Experts of a small language model: 24 experts in each of 16 layers.
Below are experts of layer 13 (counted from 0) of a mixture-of-experts language model. Rows are named router (the router's row for the expert), gate (a neuron's input weights, with its number), up (a neuron's input weights, with its number), down (a neuron's output weights, with its number) and show model dimensions 336-447. Each number is 128 + 24 x the weight over its row's rms, rounded and kept within 0 to 255. Numbers have three digits each.
After each expert's rows: "gets" lists some tokens that make up at least twice as much of what it gets as of all text; "comes before" lists some tokens at least twice as common just after its tokens as in all text. This comes from a sample of Wikipedia text that the model never trained on. Tokens count by the router's weight.

# expert 14
router:164127117147144137091123165162134122118143142153098151140153163144100122108141131089145128113121083139103165193129152148148090126110116123089128141083131117085139118117169184145088181084143141116107146121147113108107102092112174118171112149115140170121105147158091131135133133090126162121106094119127123126106103134124162151165149110148
gate0:152126128164161112122145167110114104097124166174139145147114170118126120158088138087128125095132117185114126168116140169158087084122115119113132129118119118147133178140153142133162084156138170128084122127112126116135153114091129124096157105135101061111113189130108139118137169142153194157145117130132121119156094118114137152133161133105
up0:152099105156161118126109161125127106080091144155113166130148170113121107136127129106144114122120130177105138161092135152141109076124136122132120151132114112125126187141122133108160122160142174135115105092105141133115142166074144139103149113139118088112141166086095131133148181128128188126141140152126115145133090099169161160143161133110
down0:130092115130160104120105152151175152126157114136137138147179122100165138121115109158112153127138090144130116110141114119116095087123142092131171144134123152117126146159129102172147104144099153132158160140122150116153087130127104157112146136151173155098126155166123132109094153117150089078147128098121118149146133148127147122119148118156
gate1:166167145114092139151127089091094117109120124149118122182119148099123155144147131130132158147114119157112154127149130136122138114142155125118092121125165089102160117165136106129133119132110104120161122155078109108135136121114137095121138124112123128127159144103107112132131151141166131140114120117138051105131133149126118122116152162124
up1:136136127119082145139109125090111102110112168137121111162110116100140160153142121102119138128110153135135137135171126135113126147140157094080113181122152122099144138149149136123121119121118110128136119160112125085141134134131163119131143134103124141109147134129137113133149139137170120151092117123125072153103144083094095137141151116099
down1:121127103148125145122143159074106111113121142102121125176132118143110167172153114135077099137093095122113137102112133123168149128165118148102148174134152144114123160139118141085126123097137135132093122137134120103107141138154126078175131138119135136121123136163127115073151116073118165174177131128151132148155148130141117097110094131064
gets: "|", " |", ")", "1", "2", "5"
comes before: " |", " ", " –", "),", ";", "′"

# expert 4
router:116163143116147093138153146150109096129130137160145142116150091124101070077135103085131126156098132075070147139147133139123155112116101147139152155096109088094147149178140150165127134120163145113112131108119146131123122099108135120164139126137153130143084089147139140125114096137121143119128142128155120084109107138104111089101139139146
gate0:104135143120140127105133152121127120140096161120119103174099158126184115128166114136127146134135107156089117147118131148096163114106138170140099152121132117119123071161098153180137148118096122114125107141153120114085115124115120160121083084126127096164088117156152153131133106172114115128105170096151155135082175154134120141137132140141
up0:099130170099149097112130147154134108145126136119117114178101174093160140137196122100113121113144150147135111160129121104097167106135113179146118139100120125121108117127098112146115132134103127101116111135123139110098128144129118162134052108111114099142099138109161118117142100151123114144094156101133147094073172148131125135102141116149
down0:187108131119166169122105132142158115120155107119115129136124132119134132126144126118157142168108086193122135130134143121084143101157125130157124115143118157135107133134131171121127115117118127135140127121149114160108147092125112116108122155203139098081115128090082143110136103144115081114172119118111145119142163120136134136127084129123
gate1:142106119125152104102155145097124120140134152164113130151076142125137087102111139120149111090154126150105104162102140108116140132208142163148139118135152114091112112149114119159103103101173136094168127118159122100115132166147120087101148129120146166135106125150152114117157099104178091140127133147133144060110145088137134103104156116165
up1:152139103131123109123138119130113119127114137135116121157092148106148108083111162119111168074124103159156097149121121063133163146197150133143135117116128121112107111117122128162112120071162142112153083099141123049150131143131109084104121124149099125132094115190148076102150110133166110135128179105113152078134104099139131137130181120158
down1:116104077115154106144167084121146107132155136111096101111126145149115077150138148124103089173110136145180127139158122140104128084129146145090122158162181090128150101132125127121132169077120124123121099127095076104105128112133138124133125151138128098087120125131147138134171187133132092103106118140128172118089139099152165111101097214122
gets: " and", ",", " to", " as", " by", "s,"
comes before: " the", " a", " he", " and", " was", " which"

# expert 11
router:152136137123111144164142148120125127182102156160116104143130125148133108092135131115156128154126110118103157152100138160137054097120114117130120133103134108126135123144142146105132105137154159070131129097137134137134129119132119118142133112094127153155137119131159115136128147112135162148136086114154081105140117117083101186136134125176
gate0:136139106075142131163078186131119150152147136138108117121098110124145176124143125128134092160148113106113198190098135141110119096148154117087156140114123168119144175106142121111130118116176085116138144107114127155147097136139133138185150118128111137152122104102122090142069112149094130127142139166099094119150143168129126180122112140156
up0:115130108106102105132065144120095138161149139107124127130099090100147165165141124132116122125146127130150166186103138162100110101137119153105117128138124133116148147139144104079122106096158085098154098105124143146166118110143129137202138131125125143125135125114142111130085087211103127127138129155084104131145139149134136132144123129121
down0:107109138110120130099132104154149083161163121131119136115129123111128138156169149116109116089126119102098134144149148167147130158106148131124128103149102122150135089102082120125130137102134126192148153145121118131130142119110091170133145133126120164138138134161114133093160136113102119147145071132125175141153120146112177147151133125091
gate1:098131127126107134132197145092128107144130140167124107128104132146087152181135126160110067123139134112129120138119139163098118087125097107104137104078123141183119175134127122126144123104062134132136165103164126096112122109132149194108069137130121110093128117131115108122101155086099143120108087099115064131129141132125107157109152125132
up1:057117137111127147141211111149157140135124114165125117121078110140099160146143121150127073156129134112122132126114141146107120103113108116071117148118115158172136201138093090122114136089081142157144173112161157123103090111134154157104092138132125120125148113130131112149075156072107156166116093098130063116147149131124102153148158122141
down1:128113112132127106138091132138076110155135103109139118110077131139073153088139113156103112111105150117146098119164110093079089160179106141133088054122118177166135121122101087136091128144140170100127110131120077099114119094123106109096136097130131136152133138130109121102125176112129122152127065124097152150137151139154208078121133166163
gets: " |", "\n", "-", "|", ";", "."
comes before: "\n", " ", "-", " 0", " —", " 1"

# expert 9
router:101098140127167134114149125123141094105119146140135138138141112136125156075166118115150110114145085066127143145135111156151151097130095126117136199097157114142161099172126164125134155111153115116072145115183098140098125146123128132145106117109120138127115156173095140141132129105150130140162122131158138067094122114128108133145197134186
gate0:094141131137117129122125154125088104124097123122128108106107147135112096107099103126141123072099129069123178111162109190100155139158105166090141146101174120128128104132140128086119115112128139134100102126137110168141163139093121136085127143118156099126131152128099091095139114086142122135149103117108103122109096147121138122126104146141
up0:101133148152106115117120148119094102117121127135141150139139143120131101113080156147110128090089119069165173135157145132112141108156119160079152080110135146131122130124172128099127127107111121133134106093102118152165131130119146151107113140103154160104136161137117094089148114105094125114144111096105131102131116141118146122121133123133
down0:106131117122135142193118137124103113092158133155106132174081079107098130127172151130154121142137154093092107113110126161144153137137110107139180138151099178147123141147147137133146147117147107142104126131112115091098128121162134173132093117129139156128130141123143094154144108155120164115136127150095122152126112117121120130101147088113
gate1:135142166140169151126090111116170146090105122145137141165098124107114107088140110133111130122116119109146106148137114171125139092113167121166141183119103140126152120164115141113162174086112123096088122119126121101101152156114164135114131142118142119165141154146085125148135149127137190119186153146119135114115106134106143122132145113112
up1:113132145129152108109122106131136143129117155106134131169100090122109105062153112141085126124112127097129087137129117196115133103101171127164127170116080112103137119162105154139174152088142146121092103127142111116101127164146144092128117128105114146145132145149088120125112168140117139147158159112089133117099094090127135137134138110082
down1:163126168149133106126119112133158117117163144141103119167088152134120121110154122140135116137098148113117136119100193114106093141132105134110186128088133094089112139157152123113158130099158140149146122131101114155113140121091084088137129153141113117136122153136151115132100135180106143075042165122119142142106127158140129121093128109084
gets: " to", " for", " of", " on", " with", "ed"
comes before: " the", " to", " a", " his", " in", " by"

# expert 6
router:151126171114102133103107115104113160139137132141135115110128128132150121103146116099108117108124173136125165158144158148129056120111141163137149105104099100098159148122135151146084142144131080146137119072141106118136148112129111120115133101134128166144112089099120160152148126127083163160098149099123085143116121131140081143111129173140
gate0:133127120136114086107145128122126185144161108129137128084125088076120087104140119091151138074166141130120141147138097107111119128125130173134138148180092123115134108171128130122075084092150071170120162129137100118120133126117117081150136157116146135171120128148140129124133106134112133119119134135109118130146144148109139155109140108138
up0:141121128133107103124168121130108190144124149094133125090145109087160117132151076093142148099185099136116141121165107136102123122116105154108139152178085124123138109144136131146087117132151085158114136114163122099111191134118117106127154136112139166178133117122106147137154132118089160157143132120089113110158123112159142132120140126124
down0:128132143131094103137139134134134106109149145091177146155095144133169133190140140150152162159130129111112130132111125117116132139135119102132095074110142145129104127116107178085157187113135135147137173107140136152134116122133143109164124151099143116106107116133157125103136147079105147132103130098105113117135149096091114168168120141112
gate1:099089138095128102135132097113131119104117154112142113145158092136153139098173119115123186146132115132091129129111119125134113069110116120144113156157125126164175131108123118148184132089114115124089133140142117156105125106152140099129133123140112149122106113137111139169121135106108141108162133136150116147127100138136078141129145141140
up1:053097149115131119126125124092101113118132113124127132158146129102161116116155122125130141129121116107132103146147132100142120101137117093136099161103155110132167122125124110175150123128100138121107151119129123137106138084155144108148120159174093117146105120139138154134146124131122146117151164138161148133130107104108115139138167129163
down1:149088109127145124137146158147152084124148098119168126142158115182147137120125132153139128094135128076120090104129144144120150147144166119120167122145124121123133079149095100082081142131139176121100138137186100138097118097181121088151122131145173128142148140159122138145116144155089114119161156113138138133118108120132155072112129125156
gets: " was", " is", " he", " were", "s", " be"
comes before: " of", " in", " and", " to", " was", " for"

# expert 21
router:153072106126122102139138132074183137140142125147109153099140109133107134092112108072138127135133160093125162172114126147127119126077121148118163132080138118129146109142157141092087139121145088152146141119127201110138129123096159125124146103104140161149131124147087124156135143108122124178139113069139120112095128108133135181165136085124
gate0:127117142125110113168121134105177122146156131114117110148114126104142084124133102135129121104132173120169148153115126116106114112132125112105164119102129115128173146093137191159134123129097091087116130104126085106092149127098122120100110127118157117125107111113170172123061146151128117154136079109145139158117116114133131105110063162123
up0:142117137114119099146121108104157113129149110114081113132098151101135088142101104110125128098092163117149139173102123087098110107129110113119138112092137101158179132135151160135116097104087108105149136130105098128126127108094120102104096138126180155128113092090149138082066156149118100195154081101122131110100132119160153131126081136127
down0:132166126127159130096167092110141127132106107157095123121127157145184139095114129133141117147104162136088161153123111158135155121125096109163133139136118143116133115123109108108132133107087123141145129140103125083103135131149148108152141114124189123129147115125097132118086142151115100115121137113147122147123145118119111145141102120157
gate1:131125138144136105143137113169173127105098163134133086124144144114089140144093121106102129110153108146134145133089107110141118137082145133116095114130105073115187174131121126092124182080092159090131127128124077094141143143096141112113126138129125136155143107170159120142122127091117098101178151107171118141113132089166116114140133075089
up1:165144112141158136158114085154142152088138150133126123126131118103121120128080101126133128155140117136126157137080128125134079124116138138091096097090090092110176134148141122063125186106093169132126140142114116100122124108107146116110127133112132149127155085145145145144137135091112094118150152092149134111118121102169140145115155107103
down1:109150129123171104102118132170099106171115110146123149119077091093142160128155111107100101148134117139097121116129124111104112110154088120170094149137178103142097136158118131132092111130112104132078151103138130170100134121111125128116137117108103128168057173145162131126151154175110162118102161160121140167094149117155136119090162153120
gets: "\n", ".", "s.", "==", "-", "==="
comes before: "\n", "-", "|", " The", "The", "In"